config = dict(
    d_expert=192,
    d_shared_expert=384,
    moe_layers=[1, 2, 3, 4, 5, 6, 7, 8, 9, 10],
    normalize_top_k=False,
    routed_scale=4.0,
    norm='layernorm',
    learning_rate=0.00058,
    max_seq_len=1024,
    max_steps=8035,
)
Below are experts of layer 4 (counted from 0) of a mixture-of-experts language model. Rows are named router (the router's row for the expert), gate (a neuron's input weights, with its number), up (a neuron's input weights, with its number), down (a neuron's output weights, with its number) and show model dimensions 128-255. Each number is 500 + 40 x the weight over its row's rms, rounded and kept within 0 to 999. Numbers have three digits each.
Before each expert's rows: "comes after" lists some tokens at least twice as common just before its tokens as in all text; "comes before" lists some tokens at least twice as common just after its tokens as in all text. This comes from a sample of Wikipedia text that the model never trained on. Tokens count by the router's weight.

# expert 11
comes after: "-", ":", ")", " •", " /", " Preced"
comes before: ":", "-", "\n", "=", " by", ")"
router:514554507515511543551569563554482479443556561486563486464583527470496473476425511496607432549553494557495449524529527508534497568493534523508497497529438501511541482435439457514461528495496535489494448489491533516426485534484473487499537512534483552504535543521425521479480450474458495473465550474465445505417493482567507475529450532432508500465493580483557436459510483594497481483502
gate0:492523532514475551497463559494460502404438513498495463501520458583496492528484481510497546540476465544542493589502524497491449504543493533474490444467537586424421503528440459484491566528534467516542516462494517469546480493522400439529419508479469483569504425489477458497512509497496551535544532487497573465517570468516531464494532476492540528485452510545512484474486482493412468564455
up0:432523496476521496535435496528434496420540501544536562496532489514514470466486467446543557489471467524553506535483495507489502493486524553489538488409534553559456403528509520473548548450442462537500468442498502544513480510510485462570462461515447476470502477482492520542487475459476502547525542539462509497459492512528522440505508458488485581546479516473574532459461506506368465534496
down0:450536414471589533440483514457484494487496461557470417473498497522550531492529491505578526539516578472470528531553493497485534556498528485458544520498542528491479506477592574488538529559529508518517462473450564487526557480537527497472486562496544455407507489540466448492497540469483494449485506560425538471499520426523564510405477445484505460548488512489590521503443513541533484532547
gate1:488470592540573542498533507416542486501475471473529452503568629526432506432460423487579477488493473469437484565470504499500461519554518454516472489548566570459549503468592502504468430498438589385540501527491518464479523511493477529466525506534428421536506491480407470510476515467449525536509534543442597500495549462490482539571489449432571541474496529470516544569512534575511486455552
up1:546526490500554462560543549514501430482497489500480511497510533543515571490472486522528482496549548455529523494475578458457403525511488473498516470501552485537561475512533487530423409483514499491443496542546427482532535555539552606498510521553529453456478476513358499454519477581523512476465540421490448578501482526544565514504501497509464559418538528511537508510540530512497537539509
down1:503497476478520584501411527523437491538510531548477483517506489522621501539492492553520467395532542536461443578488528453584459550529489436467480460486569548471516553472540418518527501573549520488536569543522507435491534457488476525534471486491528460472547493520485454473459548542505544600554429474475436438558504469470560496443470497495536505471525478499489463458441585486519522460502
gate2:526406590478437453451449520534471466525490519475438528476513485548539563481527447545468545464490479476482519486590563464553494506578548464458528492464480508540556500548542495412434471494473515481524566500521476470557491528469519503541466527510525518508470446495491586601481510445531532500532541457519433450471509495504489536511503537477441515489444486425528540418479513502484481441512
up2:493571495534427460525457504453476541447522517459447525537528453527572505566510522542451525499502498475564533461539494538468470520529430510494482535524515476531559498500559576458457423508518453493469534531570472502512594559474493547502504510423497512497571490483494544488531535503539481538547523516462497474425519479502572489527460498534478492543542499489513528430541459460568448533474
down2:484522417512487472464476464483520524435469523477569509488475563532466565479445499507396446547476417510563536508500559564497545441491498505518493508560554476333486461499492548542443528473475466458452493524442548499498537564512486510465489533407526471441585507472487479442533480530512557520500484536470510445499543482545443543547501494506487490519518526544567546485502417471541525552381
gate3:418493497471500467527485486554469484523531553542549444567472562489563467484517501463528505508488459463495451490393482543486516505452492512535450442499482470463479512451450481459502466531498537545488443475490554488488484403476485516486518547540534442472517488470537516436478532527531488470516437498536534556473442510506528414492552494461507485489452523504490439446488490536525509475513
up3:486535497556534473495503529514504445455596484539464537403528535560423401589479469517573579547496518568517517485544436475489493498475539514527481527568496478480483556519467417592443518509476511504493473502475528528549526471460569492482440485526465504492485498469472502509472548484522482450481458573550604475466512547499493634470550495527503513523457504417460498475573482490481467543533
down3:581463480474516521529497512489476508540554512528497475525470454483522521531429509547458515472511499466544499594491460571500505561563402450546588495498518541439570537522499487491497525501539485486481480538522413563507545514506540544483482476597519480473450468557569463547444451458531481456478548517502499532495583496439544590554481452527541393521496559469411528524422479513543523433570
gate4:474485505510441503441496524502522512489461483533471442485521595420519500516481544536519500532471558469493431519498517505487463512424428522522487431530437494537455438508519426558554536508376460476506521472454551482524483457474501449487444512496490515549538505543587506508456514500549429466506549530538531522492524439513449502499416488565506555468489460550502486516462550529491541497503
up4:555483525528428478531509572492542547441449458495487480514520555380479526508508421517503504437513517508478471538519531577518509547503494485504497504468522551461497428548590469506544427520536533505461485472508509558474477492466543541528518569513528488544501496485508461570501480502552501461499404497562481527546434455469499486536502444496531518435525515514558562555521481519460537438512
down4:547529539501479480437468527499520471474568448522423426577452519443566545512498437459526475512444507421519491398468496532480396507531464454515497525470549514516519598518541495461502549492489492439483455484507529536449474447557517470570524571447484519513532395562563534493517523559542502482469497542486532586479515446560493452462475539500513535504414503499569534527499498451480480496571
gate5:547551515523473509525462588526461413461469544496460485485537489553553530494426497477484500537486478500514487516514532567529519536579517517508492535481500509484462461484495474551540508480444433470551496467516449473490420470520462433497396484486608537524544492459536413542577511526518485398570520380531520476497457537503451466566473484506467514507535512490493542552509560570464388509457
up5:438519464523525483501487403488516480504497510516551456509505432545473475530520547509480523438492463554571493549549484428545510474461480473410504542587470516503538491522535529517499584534520532420442519546540547566526538539496480470490571410514504551460488442451433573521408500505480470508524563544486490475554543473490477489500512465479456478586524436552528500492455487452556577535507
down5:540465538490478532480552520500562450469437504466567514515505502496457483498507479482520507475588488515523497522480570534471470577483533599501479466462544516520473511525467478449484466539484543516508551479505513535608550511518534514444577538465446529414506523504462480508488525478461450533494488486431508510428406607479553542556481528431601503476503515485448538543545482483538475432528
gate6:469520483466446490520464512494471535461499480504510522489510514520581549474506518397429472469499465477542460468535491460516540504504401459545492524514484458493531497478538504457480606615461498461487531503488519424428501524548493468527448459542480525488501505454450383528518515456546515639467491563468485514524514461459499498525523489520528452521574570590484456501442528524481484502527
up6:456536544547555475520544439526507520471514508588577527449519467522486500549521529489485479462559468475465468422493548448497515474502539498521458472519434453429543455490504485471548472488496448529473477475457419526515559463485465519539523438558540526476466508452552461469502527440481552529470500482433524501559513506492536440542517490434488475461502514479524566492546467524489515524462
down6:536504507533506476463445507556413424484541451521433498538468501526514533443482492469496466466456468476549513411500444494533494569490436483525566466537509451538491510575444556428565521512486518590503430471571516489558522552426478534494548569460536627472482477481575551478537455507516521557559500438473461492507479429443478478538490536467533522458533504557508482497517442467504563482509
gate7:494464504528528464499518502525503542472498487446464539455531444444502520501506478414517522462467512513560490468550513493491491497443568468544494502471456468449457420531510500401532552499524503497463511467517480494495518461458487524618567493537475473535508508481433513554570438526473474575532429486549507477534533514519523481481569537540464534522590499434512557489490481562475567606461
up7:469500551549461417547510480579469486524474447462510489507438505500537520482470558400484545494560530460491524503491453475494496472494494544503471475449523547541495414531516468487516517470557475460490558552501564505537578596466473529564498518410493548536486511505479434547527470507485472415548463451512452478515428451417472465508468481471538455531467465518506506502484455481546477515487
down7:545459459541489518546472506476450449560512430498487506507561574519545565580448490474474487457495486580526507444485497481445547505469506477556507495472472503501537525507545451597502512496560471577520540586492456480494428531459510539454414522626510530509439498462520613562497525501502555507485456567428487527505497480465465506459524467486541425482523476451435543465410518557534511547508

# expert 7
comes after: " |", " 2", " 0", " 1", "|", " (7"
comes before: " |", "|", ")", " age", " (7", " 0"
router:477529502485448515445518417499456453434600493576452465522459424507505473451428460528490507512430458496494509494511504481485527538473531508496538538472532479494496530528504461425503511446483491499555567426463437488519520538520476443514582461544564539499547498548498507484581493449584521487557482486433550467516508458497516501488550508525519467611436554452592546446494493461475475476481
gate0:552534448460469577589481460515544491496477533483448508491575490522460530578458547447567437534552462461450471487456521536540509444433450490477546522631490515564435403481532455467543519500474470485446483543468518551460454483455569540500450430492448536461477526531521494533492466490582475588544399537522521448507468417546479525470530515442536473476501583506404596554491500492495525494562
up0:459451494532532510516578475543491509493546567500491557425480468560547603478505492527501579480395467489510508497549438469522489492586507419527556494452549439474513483570497491466505557510558530388413525532467528448534457449463550528535500538491536561511481505406421538541451524492445497533437546463528432465519576532438439524547489481532467539471465467469506495571520470522505540567501
down0:497522574509475503532431481463517555502558472536518519562554460492472459480499517504459522479465483535481451519463451456432522496454543516463434488543543503522516511453460494406469538483487522518487526515574582531555481473483472511553494516523479423475474529434473502487577519430417524522523572443518454489558507519493569540484543540480511482525492524438523443428521441524530514525450
gate1:477516555462589562461431495401488500488422530456485547555546480431477502511500527426457467470520460531461490500457493437531507580506490537406508521478425537491532536490534526511507420553491534553457548549437553487492528514497503484472517474475479505561518492471559474464521497486484446457492475472511555421595466528547525419576539497475526531486535467550510489508427514562518503474501
up1:525462496466474514460485616568532466432568512438430560456475539443492543463536522492555538522504539502480459574555474489487586506482485500548484501504396501523504469501448477552509523541475541558503476542500420575469490491435515462564456544452471515491499494516415548504569462449546556604465519520549475474539567529522475453514484488510530527457477479433481503557515485470502465466552
down1:465514449535500527536509536481556503494477561461476499449628511440510478513543423446510488490513490497570497489514510460490512552474474460536523419528456450528497429483457556467501496460514423445476510485491536485536518486507514512468472491478567473478538469474463512486511523554446520464495415507490488572490495563589470452443461486456466442519623466444485491554594535446542518481426
gate2:533465542478538441514582475393464536489444519473511400495468523514469521415446514540483532445527517479512460555485549581441605490460603484523469486505524521482451495411538462542477522544499467473497455509538528550503483530549540423560553529545513535484539509511525579580466555550532457499436449533465574532487601467523513511515505468483559491505511547496498448444545486507458527481490
up2:510583563577509509475541543487572478524532529529507510555567481559488523577515504502542464521473474420450566514480536453504464443472586529520502556518464526418549460465419538492531530483518536553482563433544438461467519532553461477496450452424516575445455477417475566442500483519393552490597510467456485502574477454464494481478408562480523553483489540486470468511465493520493483556581
down2:457527464507460513516498483487487404488485486564538536539474506505510540521546486567473604545490504490453509499520534396413458519459505524455529437467513522570487511497515511484530564485548457455467433494529520497463482463484503459601455544536486539429456428538582538532467584492506556499469478458509515459537498546500512484514561498498564484505457512521517550511506447511451497466547
gate3:528481578458531537495507534376489475443532409513467543493485433435499544575547480535532468505498474500528481464435465483536500475513493491464497491493516495493520554528432527490467516477529403477577507545458368406450530513519483519600519476493485457478540511538516500463547505548568510464552532488491538542519476475524512517515560523525561537561516554459514455492495530518514460444501
up3:483610478463488486520466544472533514520479487515488535517543481497542575498440484481487472506531502425432543431467488487519498527423497543479492544541520494489547525512519493493548478462541443451457487548538442502474491435497514477515487467554469452550530537527507469519503533462510476499478461492502515526533534483493558577431557548540442555479519463508569527604548577481545465490458
down3:530591468447451481501520539540487477575525498509564507497432533502485444549492500465461576511535481490505494480481540459447519489502501537441506581455502515503499483488490479497491573447497522535548449510485556499513460515489499517485498502444434476472513555523475416519513483549487423424548557462453472518600453484485529492523593555536546481585511548544438441515457469532470483456368
gate4:500492587524520444515528507507521495514535466482518447483565544527506501477619520515425483469527461515523542456490482525495559532524538478506486535545514399571548541475553449532441571492502457505502538488496543467608506480494541564499541463511468529487566461512478528422539552540556459494458525541504468526512508571539463473521504531503433503512549459444504525462508557430515497421492
up4:504475500491500511530466575453575472515530462491427462502518484514509460529561561498414468494550480547504460547515533455517491519501558550395509514469563502538471498517491535476503510514431518579556597470479457561488544472477522490485507437483455431523527525440509496473569513578517479556434417444535531437528453541488526518496548463508446532536584514515495556536466579489403458477523
down4:582492595530642501500491503467459586439501451463482506415520506485516561455474515506480552461520520550475495506431430427498498546460400489438469515492524534534495515480464539549520491548540493546570510545568470496520545499480549499444478589513564520580512479511527509532501533561454531535492524505533510494525440496418467546485419540512481429558507484525480482580532464515463495517456
gate5:529549542557515469454487496497450519467580498484460522491464464572493485471551564479471502470516513536524456497594510482453493469470500491520458516528576488534449562597499455519471500506450488528466500533505478481511470512483509466504527487547561480458529494550479512465482509486576538520487446457491588456467510521461469544483516569497439463514460504418460534541415472434472527508526
up5:514515524521521470469553464444500541458460518484499507511499441461436504518435487505489469507435499487569549567474516573527450558423587457500518498503490530525545509490573490466466516535500494443495538477482507485540550465466490504444569575491442432473481538496567534465467513500516506533460527547506544569434456483478498531492458464427406539534467506486577486400570591463499523602472
down5:499449528519588555501544530479439469507421522580487469484518502515502485479449493465464479484455530403466536520480499512481476444435535535509577403482577497593479427517452557531456537515466478460454496437469545488478511481568527500510533525525441434517516444503520485488526563491505529509490444509528509448545532502453476513504466552481454452498486467499525520453446578532482511520490
gate6:505504488466503517440583462409508455498547499592544609487521568570499541532542528462513491498507481444520445489420497498483478483466538565535510550456502477501450479502511470483517512507468524566504455453491408456462568575537464573514551436486504443463437536415562465506477547424454441520498448487463499491504468498434488555498533528489553468462461500548481489424524508454562562462543
up6:464437538480530498487504558470543437495428576445508463557607464538553548515487407501546478486527515455592468495532513483527580497513556474545614533515480494502538526504540460467496455464544504466414561514556502480449435544520468503546460528528403527537526456463505509473508484521544476530533511558484515573517530477497473518497514506507475513418480505470544556457465519462418580577416
down6:425495512481518484443461536477449476420512487576401519388456508527522526500490477443507521585535502450437536489510474602515516428546472561479447518514530552492558478555546474463523453468481446512591469489505463401562470576497497467508588512478548465462551512536528499535454528481587522489436508471518456521495515488547501493500532583507572538468528498460527572515450527535527551478598
gate7:515522494524566510533431487477472480502529488521485501524554463521582509505493414493397533527448518492471504426477486474505535482495524445568423504510450476540512468442507454470516457449503440506489459495478468481505462491486592488492477481483421483569478497526485380417510520460494480574479450565488487497507425515492467507577545552539496430505468502535498547589441569465476471465414
up7:524461438497508462533534445562483487527475564466547471524588503483464501518498540529509498490552501403530474465509553524542448465478502505384485476517544474571548541498462497489467566508469431505442500522507579532477477450526496517481510497506458549438521501458580512558466440556499468477438504470520518525604518513531580514455485554517487483506486443485478477533494493482511530522509
down7:428486567523580532512544461481497589521445467463527507529542445442492532463513535542562521495450528490511479485498387493485457442476474462576524495501497553518509445479520514518519452487527511588481470502499552542487584438511448512477460463543571505509533523541522475518492417510424475555528564500518467525576579514486472510627469355550455526510558484474442574491488446485581501462500

# expert 6
comes after: "\n", "==", "|", "===", " ==", "See"
comes before: "==", "===", "The", " ==", "In", "See"
router:505486542555459518499447585506479548400431516449432597440458478484458493510606412518499522552603489444514545594568536558479544556485446434460539481463501493506526577462500542465502509431554456493516512509431453427482591562465510470489466513518512516449455473507496570473489511466478519557471537513508509523510459541490515523490499538521496499477445489534540470567473528491533558530480
gate0:451461579460566558576455459454522519538442460506483501513572447504497514532508482519520519491520512417515517517472481433495490504521543485534554505532434501545538510512425478507448503515473498462514499532486481535544503450495482499518526542430487457464471465569452544501546465492509520457507533465484478500515463541491475449526490489496482479487438442523517459528484536533467515419483
up0:439446471537522534553492442472509498575487507474508480538504465549534476514595476527533549518572481513621573443502566487569525494538533458527520470551523439538512531488515521547515453482546475456513468559550572508478448495519500461416489499469509551437496448461406439527513443523472577542418490519515612521544531516508504463488498505502597554539459444519450553511509476500479517474557
down0:591471493580469493489382491619439487520539532539413446525438447543487518528474486519589498459479510492443476509512513472549484495525506494523426502506471550516475457492527531460494471555537549496499501507441511460412469483451454551535510506540491474500476465504526433469450523467545539428558508471445485470505461459519502499510432465482546439422479479512435535489479541532493513518483
gate1:529520531500523479510519464509453514451504489508511457500457571481495411390550520433477493560445424556487546472451528448461475444412491449507498566479481449504519547518526558488527526463461491485435533492526498462486521453480536437434529462499522459474468480443507455562499515511543575476515480554499487483489403468493553462530450514495453457416440460433557402513565484491488420519487
up1:515471533514472453438493470518468485492510558531452442464460605548490486491538504446468567535479527524501490434580569550493504537504439447531583548450497517505555519513558495498473526493550482568435457419504524472538482536490552358467533459527491520478449483471551515619426454530511509487518500551440491491420548412450510478502491466520554479454539454437485495452558459484516523467532
down1:522507534510473496520473456546458574514565500479473470530517544505491462500458529505512554515469489444482505527513500567492573523487470491493572497442552507455484485551521491493425557503485498448528511488478421527460472530500513401485578525474536495503516483472498505492486485485557533464499397507491501472471433525496501542491474504468457491515522535489481558500527528529456503508452
gate2:530518474471549421498532414511486468510495475440492499487463503554513509404521446484487531468484436447530609429531546478562534484505520474523473511509512492473516493542432444489507537503518523393551468463468534511473533491541465500478437556499530522498467463456561483469506519419572578544543498463495485503487584470477426539519452470492507553481532468495528523446501581533486386469438
up2:492454508454555431502479520495517610527430524504554516474516578528518538459547529486484494440477470494548540481578494486460484519454569523487410510509528502583534466560513473510436560456583452438488554538495520552460535524461547492511434524480524479497486511493553572516538468568542495486521474470476512509451596520487502543487466567490489412501540450511487460433496535559495567425501
down2:443617437514528526503478465507468457414445443493491469490453478528497471535511416530561410469490531496483454542556476537510462510559521595513556482457470502541493479473539459499513511445474443507514490388475554504516495423510439515506525450505516487544531463459489505525435439512537476481498541480525492499508452523536478454450513496497509488558634514547458451530532573498571503490527
gate3:482560500514455503446516526495537515516494502474496512452471536529486441501454527468524518497523464482458494579536511489460487530530475486558459476513527486534495506516534589439438475451511506525537530535555476448531518497500480535510512441453527522504532484437477540507504507469500499506508520444436529490482451535553424553471501462519419486499501447491496498513562491547588483518494
up3:492543493552516467528572493560451483507498477548496464535513556440496529549430502532513510514476458461531445518457496536488526485523446561484511449488475455500568452458514506446580507463588463510506481435532423495475540498514421493458492452528491454528507505541507516495524382492457455513507493432530492515443568526558532453507512445562500464527550499460454544479420439517503540497569
down3:468507468487438603513522552433506564581481439562433475497497492500514591480523516426487478486494529502451427380467436483553490460532551504510457544508508518497472435528569551481581503478570487493558463462507535459507511542540524426548556508452437471593534452514579511558514512488535540537513501418524505559520473526443450486468507554547514560430497605468506555499578503430465526466530
gate4:484546415550543460448466489501505455551443507569435455504414525518529435529521565418482488472470489511555441517503550436476502405489400579530542473429535442506477427581482510509484485488556523594441459521551492435467464545504555468495559517501477480417546456488452513524517463556418544503521478547488468476521549443442469493461484460534472456575452512493506521467470434460414509504493
up4:453554446533503492538519504581475473489509503505437479469470519559453537534488527471503483479468556472471444452415488493511477504432505511515513600517460458483453483494500432485542532511489474529497473463485541508529496405451570490440516513461515430522453536499509470511478516508584502534516417432511563459427475462489528497486538541498554543558589480407584511545528522475547529489467
down4:451541595579591429504511518485529495535469486431445416509527535455520547453520527485514515485472435456519522465505479498551525414555442550522481472474500541564527399486480489543488529496444535420486454518475477512531494414465526444488488472516505471500519485455548504462524428574488512463522513482487486560478518458488499543518441502479532484579509493560451491485479515508518498574500
gate5:501463394496516533495535488445506511519539475481442472515490490515542537515419523537466470460397542505472471562446454489444556421499517528544454524467430440396541458500517476498435540529506470448471566569548454490501538586519458477517464524506472472534413456478463496500449514438457482439489577456534487505452528435460525493472480590540489544568507487514523498522492527500413550541529
up5:552463566504480469445513543572492457608507466553472483508546443521489501505446512515512508528548451502511433521498481569615494537502503513489533511487525472492489534441563517462457546426432446521504490467479537560510475444492526569472459475500547581565478488484487519473559493541530472505526526474544564557511469471495589548497517446486526535470546479449510477490503470423517488449476
down5:448465540503589533515504534445503482554485528531496487453460452515475502481483455517482496553470466481503518499494548546478554490500513513520523529495470421485468553459442418489476459427446447478603470508468508538451529484482505474500457502512566515466461499518506475491515472508541436442518494403473558509426470465409412531553487537527534404496579455470541534529501554515477524523434
gate6:503458449495489475551506501563477483479445495501481495492404489492524505495510416451473571510453501536480493601527412505398517492588511496468507516474493512526528460449483451457507517409461559545496452448458475530473524496474509482467504530523500469461527503551565583501548486585535531443551496506458423448488529538436504547526478387514475509420511522487465565518408532465431525556422
up6:542505586524526442511510508582515504512509463565497474432589520458439429508470534506575472477546481453539503485454563508476514520498522473526481511508553486576535482458481483537504465594481511564512478511453516470460541504495437446495616552510506459470508540496555490382515495390523501453448526506504500515481575517491498494537475443503503488479411502566503516422484546472481474474507
down6:482502508549501460501463453484477438539511602469498477500499462511467462469470516505548492462499465486447520520447504454570526480456488452542486536516517463517532511498488559460448465527539468435506538456494446518500515498493491505495591472534453428460393556479449480483507556476461547467430466506599475531487489552568490518487491579489459472550452508557556459505541436545480551471517
gate7:544549487537486570520490449524518455527539445496472514544495509502501478468472522478487525479523451492489475546460529488491562554469489484461437565631545582525464536427457455479564526479416505472517509438432511465441426528537439488489468518485485454512556519538518502512498478453489552497527502510557550518529498543511513495536470446475470481502471497471620485525499567548547477484460
up7:403577526462495452550514519428525494527550432495467500536527422498527581521560520462541498490494531454503512556511464389509493492538462506524495553470516477485533480592564565522501482482526538555466516478487510461534531468519513560530510469457478476468542469429480457463563482596516454458425483459501472468578532589448451507501520548482522520550472432504412588529489432545459456443460
down7:530524425433486447452487524518465505437474584476499532464478521574486515498516451479439544551529552505524539558517502524499536448591524546497468425507449508530476500639531460474549506463428441561510472567499448573506536465601542522488537505483541553445567497524493504531519560532470534472488595525536454429493527552526450509480497518484503466500474502509466517506459509496531481562548

# expert 14
comes after: ",", " |", ";", ":", " 3,", " Racing"
comes before: " |", ";", "2", "1", "st", "3"
router:486483481502513443499509556548488510538479456450525482558415554505542503556512575438505492489486468471493517509459508469557447479503569561540520496478594549483474545511425530446488527499549497495539522497500516503530559456477466488503449498494416503423529443485476501534518456488493569516590494502441501544558571497429492494501535539446542464503514502517515452516540412516424483496461
gate0:464514413489536418488496481504489486535521426472496449528514450440528590453466512510424523514520572490538492476513499441443419473531531488481501539493552570504588509493579460466548482464567504484452549471520546548472443550505520558404560501549501488404449460531449523521520521510481543478565529410510480556483501429483518510520574535458461517486444517508534499480475493467506506536450
up0:559445510523491526563468525459545457488526511471504513475508480522475468458510507528521512463472546499490557533545608586533520550446443465485474554511420438493525502485528506520531497479546431465359495510573449487521567538530548549473538446534592455482496469482501510567500477505551473481490514469458384491526549550487553514491486517562480530514524493471546492514506478497509505529497
down0:505433507496448550500487453536418444482519496507502496447517503556576488569520536495532415474515460498499472458489558513544506477533463481552503503480533511473462501483487452419502428473493505504527451533530484505507555518500533488529476394564492540550594470513471464500501486499546454402486563553485532476521483472468531498556496438551501556487490509393490457533433592519411517514573
gate1:445489553441516480556523497484473556468468538491521463522561520468507523421483489523511499431448525547505540418443444502478377459475491534521532510494522459550539528497469419503516447494464523482580530504474474541485502530518421464490441453449455431496507428497403523452511430451576548512522561468475507508570493452548497495453492489504509498500533480470479509468496444496493396466537
up1:429490484503521463494540442480470530500505452468488486529427521510546519511454494451402483497452499520579475487579520462479489505577543544467552430497524461477512434487503503506489584537468555457465545496492521442559463532560441594486493544540436498514485501517552486507526430535511537456497552472539479531574491415460502508601527433445454476423524529544511546528570506539509531537497
down1:490532487528443498502514566533559506442475538514484515461547483517500495532469543422494529458529473520471517479532454519500497461479490518481552497491516481480467413536475460510458524541518486501478524444489481562503543501533440473446487457482501488421524519489516470470482516585515546557491457542506453503460565568487453503492465458459509497502488458581469567499478441560518490520477
gate2:480484409461488512494526537442474521453521522553451549450450534528479477505547497502496420499419481473488589508497392437540454475540464491576558498567463458499445506497479504530531505529569568397439481556528497497483484478532518457552430494498493438549506499563464402525492498410498576454521428543574403521534550543471511486501441543474486503445491565529493490508544457486425504531576
up2:519539445498440521492466522430515560562527441484531464501435517447437518552377442537437544458479564489492514553483469556497546534513563429513471507506503539521484513454513480514526522498456452567501528508534542576474486474433540529434495564554457519512485508535519469494527452505527484513494514529533463537456423510522507546452488558542560512454476465443518549470503468500426475511554
down2:530488514508427420486533518512553536577480474556553517481550577530438561447527517479511461510541508460542553541467445477472483541513487496608481478538463427493471422503498530518537550456500482390486448500474506466532466471471506500516457522491476468516467500509536454473492455502523504462549511521533465487546497453570404513496505446498461479468496535532527550517494448510492530442528
gate3:464437515522509518488502479528513539534477443526572485544505458411427485466465520521540554517494526527474434532434416543513553521543521480467509489535475556492448510578481391479555507552486528443486507552427480552469499477492485483446507538449564520557467474481480468513553482450567563594478499435505508499455489477480474597495516497455506567485443497490472463538462484507505493500592
up3:522521570587544520549509494445453545555527526497496498520499530451525438460475559564475482473500492588501446514457435437547477415426535505560464477511579568544393520507504527469564391518474445522522484501531503511550485547505509472483485488520479510469564467492563599490460543536568475565520508441514505537427441489543521572424473515489458423477466590546466449485476504454481483577549
down3:466553525533482506492576511523541503531595467547425556473543506531476510476458496541590566491542617511470524483465503475487507449528536504521386571482553581469552461478452498545440482522542504513506519504533483566515483559518514469478484499519424501517498466426482560494499515541433509540454467471538544493436449537463503521522569531488480406535527559434562493580492507551455464504544
gate4:471487515559513543509531429511479461528424468486529473483544518512455494571477451621479454492527496509492422516441514497506507494549555601502513524493552529519480450545453528496514519401469532532562444499536496420466527514509513496475509441528471506503511469500441530547531442495407459495553431517533542516495492485486481574515449541494528531449470529512455468484545487420494537557505
up4:448548484556505553534429502501523542440513480466492448503439539523581447454479496459479506532520516471518567437538546480522484555519548426500523524408490464507529549440555553497538575546507512497451591542487471602520490510506488510502448506545522489458444514496555492517437491531554551520570539444521467480452495511468492528438523464520466462493517547474406540512537524508498497485539
down4:530500505518499546479545441486543540525475543487469495573431530557461454459527474457528518524456479422438463437438510484504505535494519517580560393507518498483530594563479560472426496497459561497558476453493490592479387510461446506570459512506577470522526409516498442494611455488474494459556463497429488510505479405549527509537418522435528460486522490521477472521537520523478442504521
gate5:464575545492470496529528489529552542508489539510576517502403569477503506545507494422488560519470459460509526483529514540499496442511548525522503466487503508465473619520544428434493555453443515440508518567587505511551498511502480474495464530473512440505460484534502556546530466587498556514545483509433526435523496441502515475490491493453477480541541533507482504464458487510499470523443
up5:473459502433538544464479517493554491486475501473417471429515515493414495469515527537504463493560488458508501479529515504456504571459494463571499503522465457481487411511533577551553399531538517577453443499448537481419483482484435533498551521557371547466539456456454475528545498477541508545483471488516494472488523509503459498561514496502500555500468487476453528534500508449490521455547
down5:500460468462556525423522461500509452446498478486507534448490441556476553464478506435444521472523475412500443524491566555551569504448427474592515487498487463460507467506518530494525459479436544414474445459532534451462498531550465414498555515525476508551521515512547452477573488542511518482494484494522498499510484542517493506510460513512472571505451480516464447529588589474467550453533
gate6:480534530494476491487520471499532493517529532529515452520530567465441545548485514420556498578516480556474486536519444526512503498488511549549521515534596550563445557576484447480480485545490537535511513514513514536427474531481521473422556528551556484470492480480542507466538500539510539472507545422478613532471486557511476475463462512454444527496477421562534511573432427537535511441525
up6:460479525474466519515550476465475490444572515477457482522479499537478513568483486579487464467466522506459509486480437502458504426514538535569458472527596533497569573484489481436525505461496508540544537408467444428500435519478532474482504471501532471527521493491476486451507565493575502539607518426475494412481465439477502511538396500460519527461510454516498546480552481510459459531557
down6:442521494467500478492493529527537418521505473442519530480472478482490510464512510576450505529572564568510494570501556558578457567587474518508527492541515489402492510478519507540476507533598508524520513467509516493558543505472524561520511480525526545550525477471486564584460485545458469487514471562456438507505442461501517477549451492502577485480473522536492487511609515421475529399491
gate7:530457505522449559482471558536540478427470469463561583520502500547517477494491520478463470537507483458429555489487514471490453481487514484568500463536551510524519505542498455509493486449520523496521457567472473438552515618521505536454530512558591468529535559501375529483520587504537485491466528477501495496461507588500486463445430434476524438484594510496500425501430489508493466545491
up7:452495514487488545449489492492533512534526504497485482532478490433516542420492523566564407559470497489421477452524532423509503502551505504488526552546445451449565537482484479494379424516470555481451565583456490481505558574479466473454507513500564578502501524482491521519542418576552509497552426485471493471445471508506517508494503443511503531564489465445531488506497437506497480474565
down7:497509517425505475524522471517552481431538609508466452484493533537553528518475513469552508501453433505534509456437544507511437457442524533517438480475468495564483538425510524396490496575505470501445543531558542501518491491464510509570508515511489446473544489510467502469521519533477471482498437436487518558496475526462491459508529462541516468554489537422511485484502567490506536491579